Experts of a small language model.
Experts: 40 experts in each of 11 layers, 2 picks a token, a softmax router, 10 empty slots to pick.
Below are experts of layer 7 (counted from 0) of a mixture-of-experts language model. Rows are named router (the router's row for the expert), gate (a neuron's input weights, with its number), up (a neuron's input weights, with its number) and show model dimensions 0-191. Each number is 128 + 32 x the weight over its row's rms, rounded and kept within 0 to 255. Numbers have three digits each.
After each expert's rows: a language model's description of what the expert responds to; "comes after" lists some tokens at least twice as common just before its tokens as in all text. This comes from a sample of Wikipedia text that the model never trained on. Tokens count by the router's weight.

# expert 24
router:102113115125098154140120104130167154166174091140103129186108079123174162163104185136108096137082101124127142125184144079098158078089142135179102109163102123119105110120097083087133074160082103162067133153123136155117171135085097135083129122136183172092120169119107191159113129126152119084109114111193126097156063090133185119164181086110133105109146168140112144091088074164143088121133149161130080118139139104079172095127135153166125152192155088132101078127178191072096103190079123105173168118108088082077094159069163154088121169148148082182128120139144116122107149116149081118
gate0:113112105093121157129151129115135106149133127110155144123120135135211123126177066096084108156113102171148145124117075114068118089149165129177119114168091063114157025118113137146099136117112107115124182093143169103133137132154146134101160168084208086085124128125149203174150155136153136093117181115176125124146105084145156102104107117177093136200154178088121158153101069124088172147135148128101114124134085169189087103136139183161132125116093072116117115153158130066123125152119190122168129156136140111162111193095163188114118174148173127168143131140189151112047091171151127114
up0:153176204150101126133115125136120130151138075147164118203128084095138123182083091079124141113100090134158115140117150119148139148095127120110149148088208156130144148162088135065071068151126142178161170144138117103132090141115136123144142132104106087141182089094148110143132108135197092090197146129083163191079099187115136129126176094134144111124130102089116145117140189203080122183127092110128184160096100103184140103093148048105135142143177114067173208145096147131128137167148115144094118123106152102083160139181162133110118082098132136134132169107136090091131188133152086140
It responds to: Colour and size descriptors
comes after: " a", " the", " and", " of", " in", " with"

# expert 25
router:090113162106126134072119113173204130154173097123134134191078125105148148168104145166159151169094119153173169090136199109109162094102101138170085091132129123108185112078118037109154092143107101107131116158121202128091139115134107142156114126154155143115076165123153169163129125129176119095138103182175140090152111144149112169131156063094134133125120149151097164109104071132147079153153162166155081189139143107098154101097160132179046151185185142071100084116134137137101082127068110110118160111098088103078112144088149124114112136106149135179104161131104081118063185145149120117
gate1:168109150068137087136165163105080184133154110106165123164139107144156157172134089162150070138091097076146127064180180111127128155119089093140104147128138149181126126134131148123147154155158122170138098078171013102105141151105127139137100056144088152136128153153081121145091125151122127115108171060084132046102090128168117159129122135207202079097090181142123114110107170147091149111140113100116115106126109106082203156119138158140125105129158143111105196112117096183087128118106096097072128110123088099186072124134106143109096133176172125173102146113126100092093109123141124166
up1:103105156112158080142072189110171130136139114135222198103100154088170119143156179131103156142159066106114115163101129121135099123155103119155173149090131106075166116160154157149059110126130106083134100164147212169149161130105156089122121174133212180082111152093142216144068135118106101100227142100158147118169119067158130183106158112159099125069102113107091116139113108113184123124104103165149160109137144136125129101133088107092149115167116147149140103175154156111177140118130187105101177166114169103126127097108081123134127164152132142077151135107149114125150157160099088152
It responds to: Lowercase word onsets
comes after: " \"", " (", "==", " a", "===", " and"

# expert 10
router:076114100120076169119091105124191154158178067121139113156094123115187140153085163142154118122134120156154135100138190116102154125096118136156060110142096095123148113092101082110110110162125102134077109163116114154123128104115076136093130092132117189116128163125167136150124141126181120091126108130132165084116090134169187135200157111072164093121161164157125125084081095133108135097132078195160091146127131110115154119095152175120106198153150086077090049099161167085101092156139094109130149107113094130092104203109152138085083162126115073170096185165112069117090159141176134053
gate1:094157133077172108114103101149158175088129137105141120111076132090108123185100104111094147161132117130144129074124145162145185130083128149131173111136125103164139090104107138092100120124156159152071142161207085137125150164178133158102102110158100097206137108110098053100113118149169113128106120139087174113175130012107110193159106131150094114142132144164144143133094082073164107179129135158091146136129101117152101131142133087188165076131100134156103125141126078106108177138174128111082138083054095108144148188088222106104105134121178167181132106085140105132170141121149136163
up1:140169160153121118104141137147096088137168163123111132116117062130097153106097070130137036116140100123091136114134143136108151106150138093157138164095159087135166155135094127129118133164127103099164076130124176070169128154145111161134141180022167105112132188110096134054105142154193065136132145112134156141115140171115124177152132100111100123128152135155174082047186150109087136118163119073127149077077159130174090122089138141149131170101137160058105073092124084077150165141180134120137166128101157154089135120076176082146093108133128110145163189157166106104186135171164142092
It responds to: Table headers and units
comes after: " |", "|", "20", " ·", "0", ";"

# expert 1
router:079095126129099188096067084169207152166129119118087138128100125140159159150090158132151092137110108163125156095128148047078133124048062174180108111120122124147175083092110113062084111120087101152110130171059120130126137109129080138109156125121153152143114158107187165161141162119155098094092102170196167082128110097130202149158121084111159063161160145153121167086093085136160112096130091160148092118147095097076172097132111157148116169146150142089103075120157139095124097135121105116147142108103114119066120170116169144100108137121133095140157132126078103117042120157156128083
gate1:130157140123113139118130131044147104202166143158119158098146080096124110075086138131095126138134117164146146135169149152143132150080077131162095071156123101079140067111077142081159153157134092154127112097102158121118120079122115144144153116151117149107122139079147157155108173116138159116099115206113167117053096055108154206132081085131162118157136085132177137089051097180146169144090131186166129139123157129105156107164121132119147154141071139045165094124118116086134083118180096189151128136154127160114133153097154074168180110145134123179091110113119139123166168109072107059
up1:126152096165116104086141130119099138104081136161123132147123146120112146123136092115146124105112125083119102192095136091171141156105084103121122072149182156097123127121096132123108141167162138110133134107151182143116219147116143114169098170132129172116097161105135153158159122126082169134101109208056125124127087119128133177180118149201152114169154095097157159042125168120161155181085111099112154190084145186108098119176200117172141149160160088115181149119151147127114117089126151123122149120190152103169055138093137109178108040164113081174126052172116145176106136131132114096
It responds to: Infobox field labels
comes after: "-", "\n", " •", "\n\n", "|", "=="

# expert 29
router:086088156130106193093106098132167162195180099130110102148115123091201173145125155163134119168080095116142148115122157080131137073111086211121088098131065143128154107092122123105108058137103122127085108130091147142123146129146100163133149105131160185101110184087121129150189152137162119086102133162149172092165073152203144117157168072118149114105119170162118124032096105189132115093127096187139113147123080081117131138099144172131131123136155117104085086116147110067109153163133076133140174119114081122088156178064179149104094167143133129143089145177132090122092142155134138127
gate1:108065160167103132146168128094112140194124089121100110095127155142142127155150186104124131122152091126131140039156109147144125130144139158119142084150061136108122157141130154108122122131120140100114094159169155119142138141104183109115173168098182150141119175139079125144167127053115104078155134196134111132127094092182122150154121095150188122097117143174083133053168152123118145123136186090197152172209163114117062095103160159132157106112147129108109084164115111098086093129189158125122072142166168133116142130134192101067122170146164163176035129161133171146167114126073108147
up1:154164106078169075153144072117148081076124135144115114101145154154113082122137064143151088112168127136154092148125152143126227112088082130127149123120181062079152115134121119179168146185136150132119144089107122091127110133114099082139121209137086139159114145139132118178133108147112148216136170160136173160136161128111097137153101188122100138095149121109113108159094162185173139147110086091162135081106139123220143120114102081125110141181150118174163174127137177134100092174097154082162098120120110128132121161158048101073127142206171148146154114104140109078148146114166075128
It responds to: Nouns after determiners
comes after: " the", " a", " his", " The", "'s", "The"

# expert 34
router:122097120151068130133100094193165142132220118132124131189109123122152177152100151176169096104135075130097170079187176101109148130120132158137082079148152158130188102088145108112143111156078090111058130136107154118102139107115057129121169105131153135102105179099102139179164166153163135103088143140136157071153107147167152085180154117077170060109148158169075130100080098220123086133132096145139087112092133107088207113101184158141101155148125116127105083112189135097120114157081140094125122073090124105098118148126137166115094133128143088142133154142095115143113162140175118082
gate1:122067151135132101129117099119218127151108115133092113100107146167173200141134179145144098111130122196143076087101100139152120144133099064079105111146137142154112175104133113119026136095091094076121155174081062156158144153158134177148130138098110140112131095165133154161213096169084094192123154159125123094096120083143111108178115108185143142134156098127055154084139109189172104182147120085114114129148103105163146174116140067149168142164135115146081092136149125126115112133074140101068119125109153132146107115114111133076126091103130086129167129161105078122163132137184098188
up1:122114098128187149140160105156137103135170209150184174166178144171135081163160156163133077155118166120174176114138095127111160086176150182181094149169068122089153098118088128099145114116125156159109120077088162127131159110085157127139159150094113126111077128113107122120105163094184144086086118171119147138131124124138109117100128105112147106081074143092130195137134110157075116068105167159136133144097169119116071135110149137152090110093111156090141145172160100203119199100112156100145174137124136097163176160132149160157186190197112106136088155204081097151133119166145182137
It responds to: Proper-name modifiers
comes after: " the", " of", " The", " National", " United", " New"

# expert 18
router:124109099116108150119055124108155157134145078081128161157116097108147190148099157151166115121098105156151135102157149117118149122090096155121075101160104115131160129118105115091100132162108088134114104163093101162066123084101077136124172125178160156109047218091141128129203162123133089103087120136172139090129095093171114083123130072115162123097129156175108137079090106158106103102138077166155115177101096131040143114058113138172131167147126086092077114112163166123110146159106081105134132098096062122112070199105149184142124176092118068158129123157113131184108174136139126115
gate1:170176113096099130109102115090129094096122187094164146181104118088085114132134104082059108052062143075069144108133102141127133083172124143148120108122114109142160126104089117191144097102104108134134155172122154106130126166147117153159139095241115143120114145062086136126190144103171140123104137100191188088111117123124165101157103105113077147126113147167107173127160130163138109133154168129158139097103179122123133116104096194119161139110117136113077064110115149153110143111113103106153119141152159105128187122147158186168178089052054112089149094132172144183105113158061121121
up1:171149087173103097136064103151138112096072165129146175131127149161147166089212117130100147177087090091159065071166098129130124127099098150145116102135064119123131099088078107136161095140134118072076117163107097091102147135156077208164107131171106076132173095110070157160117109180123143101104126098091115139138133163150106157162085129131115189132171133114170176082158141116139093125137178119142142118105098170116180118124143101137140181139098096136093074187145156168160074163158149169136122110136101094175070141114138132185112096163150086081115104095171131181077170119124128099
It responds to: Person names and pronouns
comes after: ",", " |", ".", "-", " by", ":"

# expert 15
router:082070112116083156097096125132153133130183137138132142130072138105180167181108124151194147146134082126165173094117165090120178118106137191175106070154108111157199116104180088087099113190077118103070161193102119150103163097102116123118166123149151171074113193112174145153114134102173085088081128166148121083182080097168150145128131128112153117122133158157112125107129072147168083117089140138148086169104078110127141099061109142154150134120124121080087097098130200131073123134092129137121163140090127114111096138090123127086091202132111081139129155141086108154091160136154081092
gate0:130162127132213117089077143162144157127158162159117106170142129113124169124134122153078136163134091134127174162073053154065100164135086162162106108115144127099148123090140047146121094148094078138113149216104192124096141066139122116082203086151096091119096152146160157141143122131159150166187157183109116092138180161117073123097091110138110136138154134122088156146098111106138151132152123143094086162125166124129188100165162107091182159144111179137106126130177070072111141156176128138120123134189148076155110142103078110095162084138150119165111100073153189112100139096166136152
up0:138098119125083121107183125162130163146136162136107148131162141152111156126140083130203071113096170153144091143095186175129148072136070112159116074121107160114114141117108143130110104104097104141096137100152143116127109061104136109112152126092152162150096167066129120102086154116113108111106098145103099149197021072099133131079102188140170100070138125182079125153114070127172106138066152106142122122162168181145120162096143100016095112150133133130164147088105156109101143078131150089139112139137124160146206118116139129143145136138202166120124133119155153094211174132162139092
It responds to: Coordinating conjunctions
comes after: ",", " well", "s", "),", ")", "\""

# expert 33
router:126117106119080180126116100147174134152140078080133135143110100123128163188102164173166080150111120184160130075103158103097165118086113179103087122166138142164124096097120051139150068169104089147110153149108153141103146059056089172106140146209167216119085134144147182144150162144146074115070123149131143142159136128144127130150175098074146093114142164131099153093080127150083104141155121168175110146083125120083135066097129156175140166127109087125104098107169181127086129177105098161119140094107080085108108135089134176105124168080137100144126140152099088113068170131114087107
gate0:133114162122049061079094064116133160103128118108069144139120085144153161121111168133098093165081164115137114075115183106150103118132171129152066153128093080157071116154156112136099097090153117077126135123077144132092103125113134050110108078137134160093083138110130049110140061087153063119136125122123143108145162080084150166084136164090160088127138200100102171109170182111082106105173134120129113113141137137124181126140074106126150125172153161151169138107128119107087147094113111135106102138160151097091117168083117053071158129114114130114109113214142115131120081170142158068
up0:107128116168171162095190154176138131168082140144182163089124149117140135116118131174115149130137098167203158160094119138111142091090116135177126082127128143091126107178145150085110195087084114106142174168086145127106172167136147150158120148114098102150171108061097142176149062138092135149165175182106136113079182148120144101096076143174110046127153085153092088059083173118133076134123144137145106149113130150111139175153201100164109182121128169169146114108101163140087134131114154128136161171083108102120144138138084126138127206126123082123142220123082134118083133106136076116
It responds to: Name-initial fragments
comes after: " |", "-", ":", " of", "|", " O"